Weights of a small mixture-of-experts language model, trained from scratch on English Wikipedia.
Size: width 256, vocabulary 4389, 48.6M parameters.
Below are experts of layer 6 (counted from 0) of a mixture-of-experts language model. Rows are named router (the router's row for the expert), up (a neuron's input weights, with its number) and show model dimensions 0-127. Each number is 500 + 50 x the weight over its row's rms, rounded and kept within 0 to 999. Numbers have three digits each.
Before each expert's rows: a language model's description of what the expert responds to; "gets" lists some tokens that make up at least twice as much of what it gets as of all text. This comes from a sample of Wikipedia text that the model never trained on. Tokens count by the router's weight.

# expert 24
Finite verbs right after the subject, mostly was, is, were, has, had, plus became, won, released.
gets: " was", " is", " were", " are", " be", " has"
router:500511509564555504445449496510470491434467454473449447557544491475563463428561497576466470515514640458508498493557428545435382524474442414496524470425513441549547511514547531516489494456531495461495540543443447575468521473546505492497601557528460490527602345594465539498475530456433452495479442493471503429520510457471537445580503518514525505550450414568487492479493431506474402504516
up0:565416591482428481499490516521567461474501482461428486541557552508524482515520533569490466485518537384460561516521535513487419425572470532525447517574452534549545516453453373604512538574536496453501515571487489479500528520491478510631495544482500522492488513470452537479529553461405528537571568690621523475500573582553464516582552547460481455548573593543432537536452504419527484570490
up1:509510508593408524475559581447437536500550447581521473560500406497479551643467600507447538451473528464429541507508536441458430433523425542495527540511476530579521461459462428485484425515511391386563463509567459471492485529415476538489494526400582476435445424543487498523529577475516487595465564504515499486523471451427519445450443521510560509506575483477500550499509473487372517452478
up2:516513539518492498540467494487485492500444467438445539531461524504587471507504556464448449552507555456553417404532548469542534437476435559486527430378450528559510537474474495573444563473474444510555569429429480462425525500495512538573434463456505496474575473507501542477489492533517525523505413479493554538457394510553552498591585580492570541476466435522491655591608536536413499517355
up3:383506443579466530490518463482521577448526543521526494371546459468433487562451373462485449494595521472505438524478482497472494506542531512496534540414536424533458538445444420507478484470462501537454544464481529606460443438469501435508444561503541421510494502475466431486404536457499470460576523611495550460530577322440481554551467396515560459511616449468502473562452599490435499488481

# expert 5
Determiners, quantifiers and ordinals after prepositions or "the", like this, each, those, second floor, first professional.
gets: " the", " that", " one", " two", " this", "th"
router:474561497450553506509543516494458499499393579514437595516502490488532555505553465470410492497495450421483377630559468432480533554601476498396466555448490591516463486563473492493573566430453523492468433488467591444440415560560611544551521576451485509634517523425505585502491520512573475532480563527487586494470543464498502529477554527499562388431484508502502514497525430583517536532413
up2:599509453585518429479491479517516501503494534435494612521528578520516521505580505605497505454560509422466524536417523498527537486572418456598387402434505520476600547527413533621449512501423474429506468473542469441491502473443538491559512433442574562469518547511466534461419501426463574538539533491451495450555530442524475500536440531533529484573535436557479452432553555472533558521607
up3:491486547526459475525529465521492439483495497505436514501523516563439542472358498443514471568438475511506419563536467528498496532509510512462478514439494423399449536590454474553474498496541463552438386454536494436440544473471506512539577507490469429481410533456447456493488481555554510563500549550468608481552494537530528516552490439449551486421503427573501569487536514475550595472385
up4:471503446522556451440393473550483541530504537439523436453421572487447466507592524546551525446649455399549375587501459459491599502457591495408541543532479458488514503485468463556562501554481542511415479517442538499539587493403426559545487460444403498550431511514504519383426502501511516471554504519556522513519542455478504531448427438415527520465506442533482465449545526460545568555480
up5:529492465517460418437528542470543514464517486478523440471529458539534492587557497523567485567465494436489501508521560487482452539567576449538408402509487500497446430526500482488471525559410612444529545398543498465494467469456614481506565495396554434387481422544519455570497531515465514486522472566423515562492489474467526552480479465565532547565519570575417582602400533470611532528426

# expert 21
Byte pieces of Thai, Devanagari, CJK, Hebrew and Cyrillic script, plus digits and spaces inside table cells and statistics.
gets: "1", " ", "2"
router:549435437478530526460485359522599483568443521464506506515575426455529537466452585447518476459435526507553529528499582533559422585553459458560537444458491556471519590436509478532528523486530474543554435449523480483620533520374554463471492449526609517519437554504518546509479512474436447475425502430554490596502576495466490484580488452575578406561423452429500417488557552405512478458462
up0:424428495585487542565534485501507507581518452559476517522533504378551523562543542454504532562507482529434492541468470487544581556494443478436539404469514544490450469496494528531528601464594489545581565435465531444464464538557473546531430388417430475552544558458474538539585597364436470608479525501579505487572467481518552565473550504559443569520557445513524554469461501493484534517406
up1:470548542518462520469518475619593491465527523487529428589430571543485423559493500547551418471525499455509475582503496466564607514519449484554525508404459533516526566642493516499408457504501432466501548564437400422557525493410508559562575591502507477428484545427516450451522421514484570494458430548474478420524425568527535475542546562449477488456502437534477500490527573434481440498503
up2:470412456530496512528455440527593519425515531536521519500485580466552496470447449508449377489456473574536462540447644550507489501566481402500521492435408459464498478481531467454480579513448576502480443529520498490469542496599484454527495533573580431476447509417483531599528524525448607424491539470451492483570552482536460509586471459520550440478494411466517521559446534516581529478444
up3:499429542595514442506511485494455468465477555505475486508424498514523490483529487483426537462444496451492457532618489628639399497568540554471518468510389560526556457502547456422479552403474458499488507416534489420478545510483513475503421531549573475492469527441505444403551519553424467465527457510532551527590438402504491482462431413490512556421467466534453447525553534465559552527490

# expert 17
The leading digits of years and the space before them in dates, birth lines and ranges, e.g. 1945, 1942, (1613–1661).
gets: "1", " ", "9", "2", "0", "8"
router:523589484502525474542528427485461520558534567519468539485476512576481490466585456395429498417498462520420529485512508583450505452440493505498549481453482571412431594576493559554500543416460464532486466480492438417521441560403537439475489519449524514536522452480442397455519525506525454482437453454481529394388551557490497532564451553464528563439464561510478448525620500541510412524526
up0:433493447551464451522565482604483497479474467479485524546519549463403500551401415505522556540519551517432481472554516437504533522424492523542541508475514534450537446488572554437541479555393547419532490542576527485442504432448474517504449457543566454472479515524565578544428467485510538535596488467462456476498544380561461504460513522478502503555597548513464561522510562521567400533383
up1:537584585513547589478490471458558419592616438587429490482558505573404506552543498486555477485544381481520509453467486586592460504528544536495554429498501457533525499485406581433489431512436510465478491522462507510511501503524503480527539575514482477455482519469547474433507502481516453503574524483563482564556510498578534520541512429523468461435494514494481526407478617443492500487593
up2:524531497493458470480435519565459489526506591509483482519506392501505447499485505429466583580525511603418451521449390536505483528493493512518526520529562365506486480456584469557472471495616479523502433512400462512441488412503539490478490473496482532565540546500491446456537529508550485491513602556469546539503522525593495538525520516554382546516588476443522556485425567602488509442481
up3:470461460558467513444476467416515527529495448457497449566464507424479594564488402432517440537501448529417541504524496558463531533494494537524415461529467581419497456554549456475478480519487489508474611450452427492467485430577535498508453519622461468530590457547476516479517487457475485574378476401466493454459492533614578546468519495518420519468514467438503532578557423448438439518594

# expert 0
Determiners and possessives opening a noun phrase, often after prepositions or verbs, such as the, their, his, its, these.
gets: " the", " a", " his", "'s", " The", " their"
router:392570510513492499562490537435464467495455497609519495473541536458535529519483450553462422519555430560461485546569500483437467534569430466429420593377492491555466578585441433511535548551472553545540485500416556538401435449540553480446490570385531472622509482493515532545458524556563567573468581547499537413414546430539486511485556437478511504412443513417497472491462506462603514531430
up0:486408373468548472458516519440525436572474423387425557523516441431507513412575440514516489514503509464584538520468405423484545481474581516482504437434539482535549472510462531496486550502507452526575476502492497540480645459509550494444563492510466488516545531472469419518430470448519484456539510449437517539529513535532428550503510608502444445537547443498482525536471490537641444503425
up1:519510533516429415471477496598566489495503531518522427514506560478422540467506468485463571490631508491509490524429509481539483439505517429452529421551498553480476508505544517511487547545445518419547508479471440589478513650505507475393533463473450433567501507388491458518440497459476530548526444507489520479550425498472548453543426617502518547464524464366573498472411413559573496505411
up2:545568520553539566591513509453464599482520589634514619496499502472493550572478509478465416487554445514421414493458507512502503427551563508498412531510531552502491505554531435460487502495422615529506504472440414517501446527475501575516503515514528470466440489529519482400623476464483466493542506383483566477531498461490568552396425613500492515526454495415548523498536509466447502452498
up3:507542446549467430534463524540524467436538521511544524526516484523426477572536570488456502425565585481460523465539458478477464427511487590418465529425435543548442491556512528425455514540425529468507486565531478449450531504450556495420506485457515567428454425509363468570494553493500514502479549516388437455460489563545417471522429530489450578469533565495571538558518514479418466565450

# expert 28
Demographic and measurement words after numbers, such as population, age, km, mi, lb, percent signs and coordinate marks.
gets: "%", " km", " in", " (", " population", " m"
router:497426499516518532451507547516515550572503464518471506499525528495528548620588511554541579544509453535528492527523511424566457492547489573477554518440446498521588418537502547495471458515448619525434518416555454518438465469548552541527528491490418485596530539571522485482517512509579447424627437588476487442417499480545405603406482502536574480506548539470533486587426506531528432546498
up0:434519534518527479546552478470547488482405509505531525419472469471406431619498581457474425560433416504598533464487569556515554455483505459406511492497454492505473425460469474521469531544479529443533483503422531486514463450499578546458504534544517496489489514539441486469523415501391593537506528522518490574525514483474509495429459429448426543510396430492426632613527490461452441505478
up1:428562482571451559433526587547519503455555515391529484528388512505381424531523458518504374541452565494467512509533487466491530506493529484505537550405470582533478532443533491574585483564481512453506459474539457504494454526531336524496520521439446419466517515545523461479482476574464514500505548523468509489514519477569499449488562444483444435541428522544471523583479459433553527473536
up2:544435484493483579477578538479491534555552435577533418471594618524518542505432580538571525546614526511425493553494439508481441544439486533499583427520442413440450449497459467467503567492496534433513478473515593562437471470455441447482541492513538550419504477453432474554583409508597535460515461547506476518527515481417441501482483558548590558524524421513407520473521532512543420458500
up3:480507530467522528547420478627542456561550497425508515500514573406540502482496509494396526577535529478595437457524587478457533493534476548459513430596433423574554477565469496430587478438541498475425535446494509658498587414473495472478573481477543484409512438488485561505463482484463627482468557561413528428481467513523581417488507483531432509552515464557512510435533474453468452447528

# expert 34
Section headings and field labels starting lines in infobox-style lists, such as Details, Screenplay by, Personal information, Early life.
gets: " In", "==", "In", " of", "===", " by"
router:530582469478526519519529508463476487481408429452453437493416411433567514393553439461491477480575456567510560438513600508438594443465471479573491513559498518552551553532492556518500415487488450551482492464454548545537510509503561545544583587583539535586453378572470544541500566550587542456516529488461479471450460429442573603399515490406569505473373542481469512513497489554458557440474
up2:456450463493515400518494537516530437447407484544473476447495495487453494396520491466373493518495502523519444424475453491514584500413536569551450519513538418442473516575495565482555608540505511441434531446541480503515542481505480540509520392488497509557449478575546444567448441511490501525478501482557582500466585499458517480529442509535550485529419513506464551483533562475517478421451
up3:505488546527482533506457503476529544453400458570463443499519425478509571451481471455517522539460489512535517469423589564495480379449470532438458614463511551528589427550469528462385513423447477474565477516437538571551535568540462412505523539491473509557483452463493520572418474497481644490506497503506476466536509462535545507506440550580588483527455437545497575453502462466422454448490
up4:418501504484402442488483527497528482572515402563374545410497555463527568530409500418462559550547462428549555514508438463587421449565450563510448444497513415561534417473460511489564581480549513528505525573481425479532454467533529525513444553567424479631612425558483475478444462522491562479559440516501484601348570454515496470475397467542399390500543460493449503540466520542535488502513
up5:488481467492462466525501528564466532487414469552491488497567495488467492473522441446484529492415497456485585570448555553484535452551439412533492538529472426523465493548483529512559571465450456535574632504517484485493494532485512357452469513478475430526586602543516522551364448499550524513530513534425459471534432501595464536415464573489547511570424414481556420511486472472499486489494

# expert 4
Month names and the commas or digits inside dates like February 15, 2022, plus mid-word verb pieces like attem-pts, tri-p.
gets: ",", "ed", " January", " October", " December", " November"
router:489426488487461498459552537533522560463531449504497529556564492488439422441488491479450460600487505526602550586536514466449505475586482388507450490448445505526506508475459408519467604582437524501484492523516379573488406438519493524478498439526405548428461451509544574446487553581507404558576533543514451389420465586539448573534486510466469451499515595452552432455406564514638643459563
up2:427570382518514490489435548522531512499527522481497467518402492389480511567551496492414521461431453520478504480509567507624512531491453580500533572497423558484408497429547535473421615458547482477622445471355506540515478543520492508487515535462461516536357513487553517590503457394488454567500568405542405506479553391487541503599538480536388461539445476560531471480491488550509414502472
up3:483463411474378464476420550401499512363617475494459472460472473439535579545532523452448512489538417585526477466495561408509436474565468458632505467559497429430500447516521483491491495585584462481430427420595454504493516501394528520460366535436535470438414436489516589525534585522579528409353550511440538528555492487523469502510536560507491554436391430443531476515460499487519582482460
up4:462521435535403485473415502429454532438522467546520550487563427461613545557516462570492422444450524534521549523518511436515436554463521556489500620474467497563493516587452551483443422516552505384579498442449543495454567556489461513466500459459439553493540541470415564512469512459418529537475462625521583504441549497464470531468432485559519523401551462542482491475527528473455489543435
up5:534462451504510474518461524565600479444493411551582462410515544451465434511488472538471582553568444433504490493546505479568543529492523485484493531522490451522566489485453461482490464524587533597542540545548512438455388568559439468456530450530429545491356515495561564501411513442408515521531509504465551492500496529452449519463532561489424441439468517538507492520472491507470446559366

# expert 26
First digit of a number and spaces before numbers, in statistics, scores, vote counts and table cells, such as 3 in 366.75.
gets: " ", "1", "2", "3", "4", "5"
router:531456496513547502474493394352511556515544441496479551467549467442514532504532484477562460500472519430572447507535565576557503441435488545419495428422490601494538558555446480401493468491529425520550429465486561519569445555459420450487516433484549521596453475550460465419519426563576469404475567383353408513498511498529418496471470550522579466484543515556498400467510569538564443447498
up2:568503563509503459523438537503541446451590466489444469547541558401567493555510394507607506460506450473523485512514442511532546528542403492457534484623455495464477531454539497597483509513534544429547546495452488519581547493466406591623495487643476447510455541486550479485541491396452526479597495407521475535526482344470476425418582523474567487563567448516448541530478469542455498558440
up3:553473507473553490513455465489548498409499489516438408462460498473621494488524505471461465511487491444529502592442509512480462469542510597514499527475643540525589549501499526364494480593472457500408491513456519395498499491428540530580471534559548548504480450457523497524552498460489489489543477564480449529548372494406487451480411454500501499415486480528511486432431532567448477523577
up4:572498542503447576478470473517487539417594455516541543501490504466521478508399456501485508471443522460434499488508443511457466495524552534548528551447528371405497451424510547493556439509434358500454369541434542469580549540482522475429541512466529493538550545535426481483617526424522523475446567501576495490506593480574470538510425524561557483496472539560539579484434519484527512458573
up5:480442467485546509554466524442449431564519513517511578415582473504395394476469607535495435549519459532469448545479513493556518489490539436479489626451513554475489552505515500524490547498459526503463497509536574528447467486475517529506497554523531450521500486486563501500503398474466502456585512543511467504683542568513493559563438440528565565496530461456610573400473473517580463412511